Weights of a small mixture-of-experts language model, trained from scratch on English Wikipedia: vocabulary 8192, 2 picks a token.
Below are experts of layer 6 (counted from 0) of a mixture-of-experts language model. Rows are named router (the router's row for the expert), gate (a neuron's input weights, with its number), up (a neuron's input weights, with its number) and show model dimensions 280-335. Each number is 128 + 24 x the weight over its row's rms, rounded and kept within 0 to 255. Numbers have three digits each.
After each expert's rows: a language model's description of what the expert responds to. This comes from a sample of Wikipedia text that the model never trained on.

# expert 0
router:157148136119128132072125102123173146109178136126082143140127141109111124145147159129158158129115184151164158143163115117109120126122126171120140138088064151101144157138
gate0:131125180082101093098183115184163141106092142126131098130146140123159087140120136127180160127075154172114123144129142127124162120110121161109118165128087114129160117125
up0:128135136087094147117147107118206131142129158127139158146089122090134113133112089141106169137127117120117168121139119136128148089138144109130091120105109084144120122103
gate1:084092119150114150115135101080165087127156119137128089131119134096076145108148106166130112131165152120100111125131096108124128133125121127120093139150127123145129159144
up1:136142135154108127158118130145134127118099161185127057133144188068121150156102109162075206159151149110143095156128098125167160111178109149095114160128131125118137115125
gate2:142134082111123107121148108107132122143120127133112147154113152114120136156146088130132166144142146141127121070138132155112131104153151141167106107127097142124154198114
up2:143123094110129138106119133144122174133147132144138134167163122148125089156123129127148171140110157148091080129124108172135134125141086083138152138115095104133149109153
gate3:081105122116113123143153101161173155144135109139128107153127112140117101119131137110117149124157152145127135107152106124099084162126118161121124105160133074123196083124
up3:092141144101116123105140131128151132120137093132086109100141133178110109109114161132155170107123130109077119096091118056130087088163147111095111116150104116108111147116
gate4:122137128146101137111122139109092131119118089129112139129124150119106083140117168095129141127135103120104124125134126132135135156111116094133166122140134134057167113146
up4:121121150130099163073126120148092125118139110119106156121101141145114100105136131117147149149153110138113127138122123174109124142116125105133153149120133147112155109151
gate5:149116208188110129136124118165147180078130145121110110159128146128133102131109166146127114151142099177123127130115116126148101131157096146128158148156088123128173077126
up5:145086144122116141129112131131186132145145104129128129093148148164092143107147121116107136103103132136136143165135123096139129148119120107162101148147139130119094156125
What it handles: Mid-word pieces, nouns. Word-internal or word-final fragments in names and technical terms (vari-ton-e, circula-tor-y, Ut-tar), plus some common nouns such as director, horse, fashion.

# expert 1
router:139128155160066147150121148111129127152063146145131126123123102153117160100117104144135103088102166147142091108106105063133128130131151118122162096081122115102099086106
gate0:151093092160092094124119157146095125135090153125125148091091140101136133050139143140148130130168119148119142169114163125102170140138145137136110109118108146087123131138
up0:154086089178104113105102153164105140135093151147118160154102141139136152054123115101160142094164120162133144149101173096148169084115195129126107108099134164100148139135
gate1:168154079155089104123145112145133135143115124129081115118105104114155119095164130122127157145127134131113166123107107097157121167187095137098134086142100109129121113135
up1:156123158155140109114126139119118147110120081116148131086171123126159135170142121125177136103117127118110131117106090113092127068123146105141129143162132154142096126105
gate2:118115127129145121138129128124122121141096193139147127148160143172129154161116152072109136174125161132135128142122155135125097131114155121132197155124111117105139147151
up2:169162160145132095132140162171098119114150062117100112099097127069146100147144122168145152127113143146096096136198102109169166145160098071123083126154111161112161113127
gate3:094138123138147136123125137123095079143119101150132173119120115130136160133146118151121170097124111092105131095090108114127092190127081098174147088153114143147135129148
up3:128145162115128125132136132137112086126141123146134139107134144130151187082143102123164155126126133109081146111100118127126087167098116113155107092169113145147125129155
gate4:099143108146152130159160141127147133086144122153157138153117107107149211103140134157115129120118080151158128108125146106117135094135153137131136143135162103147103116128
up4:123159143099143130085112167157167137145129107165125122132133157126106096139124128137144105150150104150128142119126134112133108150111124113144120123126153135097132164134
gate5:113099136142125148130109093116103127120134153098131104122115094164125150137158141121088094076103135127129135138141148129105153149107138161129118127169091104159129161162
up5:136121105126093150132121120155107144149112115120132124106152088151114133113129138159095135122143111111140160140148131146115114134143099166112119131124136131114104154128
What it handles: Auxiliaries and mid-word pieces. Auxiliary and linking verbs like was, has, been, be, with also, not, he, and inner word pieces like wing-ti-ps, likew-ise.

# expert 15
router:095102126140116091126134128143130104127155126148099136119073126108146171118152166148146093140140081127139153108166140121094063141124098118149126105147183145112120110097
gate0:072132108147132152130139111116078120155139139118170141144127101141149133134133131152147139095153127168111136133151111082129131134095146121102153117151112144085102126137
up0:144144166128103129155146139093135132188153139137109147155141113138137137124126133138172140095132098109139139143117114128120118106144121166074178104144136149142106125158
gate1:094169123127166111154143100129092142111138128160144128132108169091136129176110152101123088154120138083101127139117123150142137145149154101140116090161133124106125127088
up1:104122137117076153117127102102144094157132125134121093144195106146102129124111131114112104109156096100157131098106135170158151123106119109099089127100154104139127154140
gate2:124155125109108102119151123117113130137120135114126112132090148139142158155124119122153130099137145093134119117091090110128128099147128150157161086123126148134144152142
up2:144152119109106109164110095091121134137135133136108169111172158122126111122089115104138119137112124121104125107125139124160095152124132167130134139123137132152108082094
gate3:134080137091125099132161136124175119108116151137113161107127125100179147134108135116110115150119102104111145154128152138132103117158115125133116145103153098118158134122
up3:142116056111108138139155153121124137134112127104098099120130167125117128152109084181125137139110109117108147111107198115154117135147106121079115104135172160137117120120
gate4:124168101140110152135115103137119116139099136156118149150100126126122100142180108157176139164120101090141128128112134130146128114116154117172142135156109160101147135080
up4:153093142174101101143138146115147112153128126121185092070152143129101166134085185094129103119130147121123094116136131170107109144118117127098096115120095110100093115135
gate5:124168184104152086111134126120115138146134073129117114172098138124134108108095102102151142115108150187138121113159138098100127124100136119121127193131154141112144139106
up5:167106136157145162094133094161139110167145171129103126136143101159110130139110136118108155135073132104125148186134125113124125118119146169107140111132147105116108108129
What it handles: Word endings and first names. Final word pieces such as plural -s, -ds, -ions, -ence completing names and nouns, plus first names like George, William, David.

# expert 6
router:132132105121102115140111099158126093153104139137143132097073117160088062184136140088128144138100139095120163144163131122099106120117138144103117089121133139139080142171
gate0:122089165133103130107143129135112143131121155078109162123088121115120130160136093135126136165130103130112141135115123096097134157138107120134121155143140133110127149157
up0:146098112126146127122122126122126123145138122119131106117123172135140114130127178087151106150101113149124127138113107114134134108120109119113128118161137096112167161132
gate1:102107108118155165123088120100138129135091161107128163132137191153129131090116141123149108097106119144168116068108154172108117105144132161152115155109142118131111118111
up1:168128152112131124095150134155122090100112069135106101127086095144128091160150170149154125128146109084148152124173123106130113129129134131163103093126108151141148150101
gate2:145162100127105161100127127139165141134119070131097090099121168125096079144132140166134104131166148134105132152095097049136105088120119117079099131090114094135150158156
up2:157151114111161109091140130110142101111142130102141138123131083171149147160125113147140145155132129127149155121128146123128082165111128193131129115139127139130103123132
gate3:115149148117104114132151130113102147137129145133139148121133133116124095083078104096153108140107149126126168129152158093140127137120162139165098140142190128152148114106
up3:121148141146163133129119119129154110118147118152119116109142140128118129129158118147117148115143134150149089155138090164134072102159124101136150135131079117072113152116
gate4:152089083119121111120117069125141099131110167183093126183138167124115135160079078152174139148146099098157140167124156198131146077121156143112136118116123150130148126157
up4:109141166112129148135126130153165156145154127103138121077150125108133106124142184120115137112132131090123133122139134093112149157133143113124129124137082139124087115142
gate5:111161130149153126167129126117192130155156129141137135119136152147151133108121145112142076126159114125116135148143158182124140147109158122147090131147122174151113132133
up5:114114126103102108107116158122138146106123165131122132131126115124164138103090121117093120119124108126082069165131137141127154138107157109078140143173109105166146156181
What it handles: Word-initial pieces. First fragments of words split into pieces, often Latin species names or rare words, such as ch-aerophylli, emp-irical, SL-R.

# expert 9
router:132135125142109139160136135097140118065130145116150105149132135103148121102117108160148166129147125101106119087187167127147156160120135137139163107130106117140158145148
gate0:112092143138110147151087143111130084133125171161124111129142066162109160160114144131153117148113119092108124130135112125105144146063087147130134141090143123121155129099
up0:140111119131113140121114167136106139141156097136120176155121126165135136119124151091136138157160112138142119123129127124126118104145154123147134143124124124144106117165
gate1:102100113113145112104113126180137158136149176137126124098108140138116129150084154115126106095129102124111148129138145137146167098159197085154114090129101081114080159117
up1:132097124130134170171146132146120147117138113137163110111146118129126145111140116140139100136120133129111107154146130125131113199122120133125170079112144094104117151160
gate2:127094106141140104161095100137069145145147140136088120138140125144109158118104169181168102163102132127121124116124125135151151153125170120122152110117131104149123140121
up2:125123099146154117149130129128115134138098146133144141161136145124178134116115166145136138150139114136092162104113127109136112114114131123132146117120143127132118141138
gate3:132078104113110116096115098153177098137105130100084133138120093159109113141129174148164108154121136124130119149152112140135126125144164133114178111140100120193076147162
up3:129105084115132103155130121123110100131100086147109084126126100139121154085110114117144157165123096149140162128200122116152139132157118156125126163134099147124074153146
gate4:136146125106082185097166103106124140109166121134132152126113161167118149105129133130150111093155131121120152116139136142119123132124148126146138102162141137128174148112
up4:138156138111073153111155122110128120125165132160122146141128152162119164101106113146180107093155146116127147128142129135128132139148128139140145126164155143134147149130
gate5:121105073091118132144109144145089149121177105119128105101133085110120166142143159149090166096140117084157132136132107087154115120110135116128192164078137168118102161136
up5:131163151146168118108115150133143102132108109161138182171121176099154070126112109101188085104132139164138127105124134166117096103124112132146097089154103107122132096154
What it handles: Years, places, proper names. Years like 2012 and 2018, American, York, and place-name endings such as Peter-sburg, Bingham-ton, often in tables or after in.

# expert 5
router:188160113132136144140144140116097157121179173157123153097114128115093133127140133129097121087154123105134176120093122100151170088181094166116151123151063099128129159119
gate0:162092114143107157150169178079173138126141125138143136113130110127122158171126113162089139121158130134157129134127083118141133129114139149144129147120087116096159083139
up0:127127148117102097116094118119080118145115121105117103122146132159105147106134141103135107147105144150091108132108131137112129134159135136124155115110188116174140154097
gate1:127144100128094132136118144152125110096119137124156115151130133135110125100062115073131125122118112106134158098091119169118155137134147168158147101148143118150110097093
up1:119110150104151136149143079114133158094112106115134147134095071124108112099167143151166133129097171116080119155149119093108123112167103130107114137103103119112084116119
gate2:114105156099128074118122100112110099161092108129086180142117112117136113100129135135109113132128166098133130109098135143078174129141098115117143118120081117128133158135
up2:137118090149129150133149118117127133141145128133128147123093080138118095103149134167119154118105072125127108088127151119167090130107151098165095125098164138076124127140
gate3:185138119089144142160160163117127135102152117135066171107104133122121146108143122146115137149099116168108113100136132140124158092107108164114128130148136139168147124134
up3:096123169115147166099119155069138138136127129141101179146123145149141124145105113140140117145128095153144080097133154141157115105117091171085085086133156151129127139121
gate4:154116128118155178125116133178157122104099108128098174107100114134142096151126079177085157105147084171079123122133141084169120138155109118118131121104073136112117117062
up4:105147114132131097114141145096105103150139105135141121137125127138125125121137161104157097178084166134136153084137124108112093116142139117134130102151156142149150140153
gate5:112114154128113135138142083119078124116125109097156123126094103115124110114101144116111083130143097109139152095074105166129153138135101132126140141131128149112132076112
up5:133125117121088120156165140118129101158091147095141163119172117144122113125143127138157142096069114155125110101127161106112112153139119148133133143133174161159100147138
What it handles: Table cell separators. Pipe separators in wiki tables, mostly after numbers in sports and election stats, plus semicolons and short name syllables (Hu, Chi, Van).

# expert 2
router:106153100131108091115144101114124107113159072094136110108153145186093139113150159126140099100154115183094113185129113147124141129121101141150092188157109109139137135105
gate0:094149104091146141111102135108158170142113116126145088136186120093107151106162152112145113104122127110135135101123107135151117092117138114099124144132107123162128134125
up0:146107137117118106143147122172125155098109152136082107111183093110124149112132124123163146113115139134139133141168122157139117132140139124094142131139124137148112108126
gate1:121156118177125153106118125114124132119142128149103133120160102145112099149168149120146112103149104127094112157134108117104158162114195151134120149099135161129116133141
up1:156153128110145112117117151079142129141130127104164120149147172118153157138144088139116146093121109101120098114082139102129140102148098139134093078122175070112126150084
gate2:106129109120155107110074169151140114110127116097154109091144100145111127120110141121181109105150134091086099181098185108082172096110143126171089131134139153108170151123
up2:166150152100106118124173131167111124107125152083114130124097165098134115142152158106121106122090153121127138081131118143182153137132169151119123128157135121105137144162
gate3:124099139139102126088160170123090151116153101088163134144125131162138109177156174094117181143108096164122170188164104133107135126121135127141130130154132126117116094107
up3:119139179147133132114110122146166111163137119161114093173124162099136137114128084138160102109140124128130139107109153135131134105134099154140110142150140141144081160173
gate4:114139136128199152134100125154148116127132116089177130149141116161103157137133105153181129118151147105116174137119159170116122115170173114163157145117141131091129112112
up4:152104169142075113121153143122113122111116139174107147137121114086111099145123119095047123121120132133158101114146108116154127148085100113101077098137132103150114120158
gate5:142110131128124121148162131056127104121168150128145080111130111133144074179144094132116122131166144175140149140125128125109119119124148135127102146148123135133152145146
up5:107126111134197106097145113156112124138118121130160132142129142115129112129121139127109172094116131146150140108106117134157165132134098133179122135115115124146131111102
What it handles: Headings, digits, endings. Equals signs opening section headings like ==Career==, digit pieces inside numbers and percentages, and word endings such as -ed, -tle.

# expert 12
router:198119155163154125131116138149112132112147113139134156147110112153107146118125122120105154121135124161130127135126098076138098147116137064091156115161137157146084124101
gate0:168099133126107098111111126186104161114159097108124153131190104115124115121121089120103140109126132146077128170132124077132114146116104110141132102141164099126121144091
up0:152101128107104110113124157159128150136123095118104136126107093117184123139148127119131124085090101125124157148125096083151144117153152119112191150153155157086142112098
gate1:138115131114139139086125133102084162127148119142140144085074087111136140100119104121142136109127183133108106166166130116097125111104125120128089116173151100105139136115
up1:144106106104123127115105134086097121165116127130149134095090070112120140131141116127118064130149143117113108136177127135141117145170076095130106128190155093080078173141
gate2:172104110148144151151115139109165146145138158149086083140088145146114087127160145145148119127095123168145120111174128104146150152122144149103138171146193126138173126121
up2:108161129117166128141115128119121163134142103118145127168086148122101129095119134125134197091171135072129108143104120155125113147125118134131147107098137113133071088125
gate3:146106157157128112109104147161130127136098142154163134094149115129116122110145105121124119096130123156095158143072105118087144102120113121139152111145148129095114108107
up3:152164135120156145107149143116109118113106099148109145108117126169109094136200115130118103131135118162115134126105126119125121131155118138165142114134146070105132127087
gate4:105137127151094107151147121135085101109127100094179117087136095104094113101092106070090138191117115106134091160165117100112099161148104129149129178119155124120152105124
up4:131193118105141159076108139128158137108114132125098122151111120120131154134125108150127140109155084141094129141123116131162131126120112098127132094162130076122103122116
gate5:126156133148151175111112101120129110103127153148106135127125175131152121117152175116120149158129152100154170150130136166115135122056149118142126136137192088133129117134
up5:117121109109134137174107134136149154142136076132122150147120136097115126146119102105104106175095114160096106176148153084121172151145140141115141099133143116148116139128
What it handles: Infobox line ends. Line breaks ending infobox or list entries after closing parentheses (Height: 1.85 m (6 ft 1 in)), plus slashes and capitals.

# expert 13
router:126111161140133165104147108122113107116131137132159133145120124108140142136128119126096106130105100133133153100128126126083094125099084115104123124120206115151169131160
gate0:096149148106152152119114119132090124173119157119119160111108118139117125120144152135124154055156166121105113143149168123114099093113154143144211088123090145118105139155
up0:137119097138137094180138163140145111088113130135178132104124152115148145101103114166101157132138108172112145124155111146114119177101124173109126099150149099100128110088
gate1:133113142108140117127151115159133101108128126173101126136099160158136122127162151145155116136125142172139115164117124102114109113146154110111139076116139113148146162136
up1:147165098130133121129144129099122168183157142108142093158153184147136134104160122123180110156121138126144142120152164123063110118131154137166131095123125123161139087070
gate2:113139112107109092163143160135146122128140196109131137114118144106154115141158134125097125122131148164120112177092129089124112162144153133130123134136108090096126138134
up2:125133154155130106116142130147074117118125111123101138159131089162143107131141137152108156168127142133125119128097138119125163133087104139126157136128089183141100148142
gate3:117125107151135128150124123102113123163151154147111176136138156128154117123091103125133109078142127125150103104146137175168152139158174073144127123133137106118142103109
up3:132163117124159114155094121106169104095107143166150124117076149101117103119070116126103134109125101203145105141177128119124129103100147117118111111105107155110131126103
gate4:146143121110133140179107114118121138117158112146162097104104116127097157129152139099110086105154134121119091105122184120127176111110134133129113082110143126111146134137
up4:064130124116142128156118115128164120095124122112089099099113167115128149128143168131127162090119161145132172149148115150104140155118109096137144135122170097130160103148
gate5:148100100113087129117102121155142135117141134128144145111107139105115118111125110137109133150118148117161089108084122164107117124133139186118140135148139156135148120083
up5:170131127129132155110124112150159106104153113120139141182146109126094086130141129103113165111115132123106121138117101090145129142161114137091142115137145138155075129111
What it handles: Prepositions before noun phrases. Prepositions of, with, from, for, at, after, between, against after a noun or verb, e.g. died of, population of.

# expert 10
router:118110146099122130118084161128118117124158121164124093121115090106136133129108139110145084147135109117159080127108122160146147144142119159166111150127120154161148128123
gate0:092132132156111145121057143085105090145116122137122150089107121114150133121103116164126150185138158142102129148125108113132118106136088091190121132137161110116145094157
up0:153139104116135115128189182150103154135143158115136124135127119144112085112107158114131166092125162123121139114119136131117110143132176152094145095155113145114112160089
gate1:171151089113150148114134172123137110126154124146105099166177118141128127176154166147105133134129150113157152151101119133142158137139163145102087150102121152167144112142
up1:194119099129100087058132104117158131095175126097098134166153114121138108174154093126096112112087131135136117119153129058141116100163132085135151156134122120174114122165
gate2:096143114120111131091136134127126155094085135153151116121115142139123133154116093141158104127124113106102144100074119140152111140100093129127108138118092114118131145129
up2:099142124179134100133158127083142132133137147084143146162128122153132156132166131140158124110150150095119138095114148152148123136111098142118171093137108108088150118093
gate3:093099124091104102146120124135112145096151156117123101141119134122089137141124136134126111072102140157102149141160118126086122128153137143120170162157156198135145103104
up3:153142127129141147130104135113074187130137091110090186121146151101105137145137107125125121144103159155134172152170098137150136106166088161118105128151099121101105106149
gate4:137145145161141122124124169140141120153139139166129148150147124153144134160119151156104133125128136103122096109108100173126158122129093115140156126150161161151141131126
up4:109133117155157162134166157109106139115142063092105127122072105128135160122141099149121120145122105114136147163130127100119154117114135154114120129118084101118138186127
gate5:177143099151134143146125037120105066112148154091145162145096087155155095091130115133075143133141115138091129099101109145085118130176093126114132158119140131141081142129
up5:146096109147114112148123111114102145138153133131150127134078162114104121194112091098138074147154142085103115146119114134117115176194130138101134133097155107161109140138
What it handles: Periods and table pipes. Sentence-ending and decimal periods, pipes opening table rows, and sentence-initial The, On, However.

# expert 14
router:087129114115103163113174165155134105169138122112081171147128131143158142101097111157097135094123122102127116133123156133163114125123144144109124159107091111142082133132
gate0:107159145175094101120115148179091170112163100094152153100093111132113161127102093125131172158187147136120153139109193156106128143135118145109098138114116125135176150105
up0:096157159152106095108113162212108186119120113099142154108120146161134131093153113125135170136151134142106149146133178141158152150134116104115082119127137117179131136126
gate1:139159122093142129102116108122120122137088102102125139120105094135121153116175112125110140151134149108132123151158133118154100129150104101125123149154127083145097101099
up1:090153154113150099136130162143162141109123092099114165135143094130125110116141137134118108129142169120145135127100113201150127100100151076134132111132100133164117107111
gate2:112156148106112140174127127115138118145136171107114154170103113066145153127144111152103152141122184095133116106179146136145140132124142102160072136116109109147114130161
up2:048128074136143153139137117086119102142106103149159125156148122134118134138098105133137076131090137092103162166126153145093154130089186109103165150131111122147118149107
gate3:128097126121085142133116104125112158169130156116094117165126110140158125140125148097118146156140106140165124120158143128093131164146089161152121182107078139127155123176
up3:115121096159145141131070122126116140127167120148125131086104141162126140141120119082072134117123111102081133131136107121151138106064135109046134152100120089155133112153
gate4:102120073120126154162124159107118103112139076156189149106097152124139103114090084120112142127108113091102147160144132165141091188121101155127135114126162143103130129111
up4:146131190139096114092096107126149157099143129067092124147156118136147142142147141151147135138127121140142127106129112125095128075156118146100118113151105112157166131103
gate5:124136131183121128112147164120118140148203160131123142162155089110113163117103150128155146123122126110117096102111131127112157153093110131148119143115133138140088153122
up5:130123103137141137208131124129095144092108092112181128129122095157159123141109131103194125114131134115121151124163157146111105123116108151136116152124110171098078177138
What it handles: Commas and hyphens. Commas after clauses, dates and names, hyphens in compound names (Zsack-Möllmann), en dashes in year ranges, and consonant-cluster word pieces.

# expert 11
router:104115123108151102127134149089138121123118108089144116143118119110105108132105123153109111132143160119163114089109142162084118135101166123104182133158110097113155118142
gate0:126149133086096117072110102080122076155126099116131119073144147138119136083145094138141150115115124152154125155137165109146133161136141112131127101080162147150115105095
up0:135111128138133131098136119141099190128143164121156150129125113083154149132156103139113132187081145161127140116104120130112088117084134149105120147132125081157117137135
gate1:118101162145167151150099095121135152128116117094141156125105118136189081134082130147146103090148130098117143197157143172149139104155154126142137123171115158128148120126
up1:122107154134133153149122151096123167144167124110177134136135148112142142141079096162148131107133164162112130172190142130143132162119118112120165085140113130160113132104
gate2:091097134122077124116165134114134152148090143092109122148138130129127174134104102132110083136131095083159127131123136126103143165110144159109143174144121111116123111114
up2:110105140130098145155123144132127122100105127174144116100129153137117167126152166155093107154130136125104112131122127129110147152128151170150142142115099112134138146170
gate3:145143139082181122134108125137101124126120135127120119134151161120145091093113132162139143102111137110158130033119132109130148117142119139123130134137136139105135156174
up3:133118110125129140123141145154123100157107139099112145098139151133148089106124162163113150114102114169115151068089136165143160089178060161135132142134130098110135086120
gate4:137121114125135158168130160131091158132160159118158119144110084116155117129138128098151156146118098105150117106138126106124152158124101155105122102093171145100128118072
up4:142121116127103155122139167114062099136106157149168115104151107136155188131133147115117113157136119123145155130116136131133164188102136088134160128081134127118108116098
gate5:147111122131099129131140104080131138098115151143151128095149129107102103121115167129160131156120119150151126100125165180105096134105184103141123143112141126091152170112
up5:147119116138133129148106117099160128086124171119155104114136149142153138085146112145157133107187110127162111110148137145082135118099160114133124111136123110125119148121
What it handles: Articles and conjunctions. Common function words the, and, in, to, or, and ordinals like first, early, especially to and the after verbs like promoted.

# expert 3
router:091129092147211124140139106130094145108132130159127113135141135121154130139166127085114122161129159136146150120122136158109113100146136055149106155107134129092152130139
gate0:130148151154118180134158127152103105146137127089137102140103154118115130121171117144144118113119099171160122128074106115136120142112144131100087176115145124072112129107
up0:107144116122162124102136114111121155133130098108131106109089131108107129110144122123129122115106075128151175151098090154116133142086130113096085152141113124080097117150
gate1:142084155152141121136118096101133131129111141175101110143150140099135118125119099097149126133127171164177170122165189100104164120161143175123102173158160114143145106147
up1:087108121090071107128134121130154139134165110159112133115154102093156121189128109105153134137110160139162095155111129162130112154139129120149162133140104115114091156141
gate2:130115118142140154167158121146092136068100148143079136161116099107120091149127102149139144144097148141160080142140176124111136128093118107131112190112142150103163141139
up2:136128143142163137105105124140101177168165095113141083141141198090158140136115128115118123091125119103112181162162113063123137147100172080119122131126062110137143133148
gate3:104137083122122182106152128101109137128135137182171118132058105092132141121176083127126112117139119106119170124158163160116084087116139123098119103131190153091131130120
up3:152123103153131096116133108114153143108171080096121134114125149148145173138127140118142140152141105075105062140094129136136098158148078153077149154123103120148103109125
gate4:118125131159125133169127119145096137099092162113087094157111088123098141138147154128129139114143155108107150115144113156091144107093158117140143100121154097137134073144
up4:137158140129141166135132148123149159122094149131103112106089114108139132099153139113103138118127189154098142157124111137104141103090171109161130085089110103121131083157
gate5:125114147163146139133101086104106144152104114118140085096130148139100155083129153145104122161115147125099099143113125097113127119126147146100149152131110107140077153136
up5:093096131151131129118122104125122139127143142124133075116095118114092111138146118136112147150119101133086148123085134130177150125148106108124160155105123110143071130101
What it handles: Passive verbs and complements. Verbs after was/is/be in passives and phrasal uses (called, used, coined, viewed), plus that, by, and label colons.

# expert 8
router:171088117090128108123117121145148129122130131140175114209170157115168102092139145104131159161132131110063107132137114140089105138128133106125089176140119187136107127144
gate0:117146091118128091129121129091120143153137115162113135123089145134141118124109155145082120134146106111102122112119149108132134094115153097107148161073152123147109110143
up0:108094145129093105140104160145129168158131133124086086138118103121148136190092143135121131090151111086113102109131129144126164108160155129128143122125151145129113110156
gate1:142124125125172185087138141152097152131127183164140142156119147136138131109113138110156112152166171093124135159112170084122122124145147115109140179117133170107117127102
up1:159097130143138159101146139162092148137161168107127116116120129115158134069117116150154072144151194125112132152144144085140127129104142128114114170132145127131147116114
gate2:103148109136167141100086143117135178145108094105141154213111147132135134145151158155125110122102152115125099114151152147193134160144084087125117123131129156131150086145
up2:117134124127145100165141150140142149105137150089132138105129090105155108102101111123144156111166124140130123126126127122079121107082143129151156098091128129123114134105
gate3:116075135097137102158170157100112186109170143124140165123097121146124139166139122134147136143131123083140142206122140138146109103111111104122105155140132165136129140138
up3:120109123135137133125141123116145122155148114132146106106115168116136116155101089103118155109132130112121128133142114117111160120125147118146125114155105081146114132125
gate4:136107118139118094097125093135106128138120086150154145139127151100152152122141120150130118141112129143099138142131167165114119144089155126107115134116076076166120111177
up4:133152108146116141111081106132122145175121110069136128128147116122158162188135131102126094123124117112165141126131086102135126077183128171145120089145140103120114147084
gate5:126189131125149088080118112135112137158068163163165138128120121124156097110113104106128116154151113125132142107143149117123122151131150150147083120147128155128128084159
up5:160108141151133111133109098155110121106097122145173170131135068132159097112113121125136082149153119141131140166109148128102126127164143121171105180122149127136119103117
What it handles: Line breaks, number words. Line breaks after headings before tables or lists, opening parentheses and quotes, dollar signs, and number words like one, two, three.

# expert 4
router:130183155096116139134174117144145134141124116117146115076181119147138138117127130161144147163140073103137082182074105161137152156115126157117106062095166083146111127149
gate0:143141202114125133104136117113140113146122117127132125096168127083174149144076127160160101158108106104151083117117115125109111130121123110119116126094140101152128153169
up0:115134176098110106130131107149119152141171169163097141097115138118161150120126143089094145131109122124124102163110099134141143175139140100117146151075105119097145154129
gate1:163200110085118103101098132131158143148129154141149100150104178124132118135121141150115119134159148160102122138080137110117118158139128151078094097109144125171138103140
up1:141135145131120130147118102141106108147123119140075113116147036142141138138075115131180116151083169145103127134187134127179146134123148138149150141141120124144139105136
gate2:140119157101077101127144150129120154147116096149127087142145130113125085174150129139158103145132102125112125127137118118186126152144073107136129138174139124168140114128
up2:103090107111136111125133113143143096099151118134126114156139130139129094118155113136128113175110164151091125126147190114144125164144073149160143132096045145111123158096
gate3:080140146121128139153115163107122115124101113103180130124107114106179129129106153133122151149116090108126163162100102125109104154110126150111198111142125148140122110149
up3:160132106094119123134108153158119161168108146122115112142137103107098111115092106133154168134143161131157106148122175130125114127149150162112132129140142170167181124105
gate4:137108138075105162138124143162113141132079100127109089140102169114120160117118114135110094111128087144108127170135116156120121135182116131104144112111130092107113161112
up4:142089124085079151149123090125116110115135130109145129082164137099125101130096091093131148141129138116099116140134159182119117117140155129123127109114151125131118125109
gate5:123094166135142122109160105143208156156093101144086096126137142119127126132148149134145101110086121158119104137089082170149109118148155158112121139099142106146182094129
up5:125123131112104142133081093127110110138072154099153086151115160140156149153123138147151142197127075093150164147122133110099082128128094131153094145151158113117120111121
What it handles: Numbers in dates, tables. Space-led numbers starting table cells, birth dates, scores and measurements (May 1, 1903; Málaga 1-0), plus month names and abbreviations.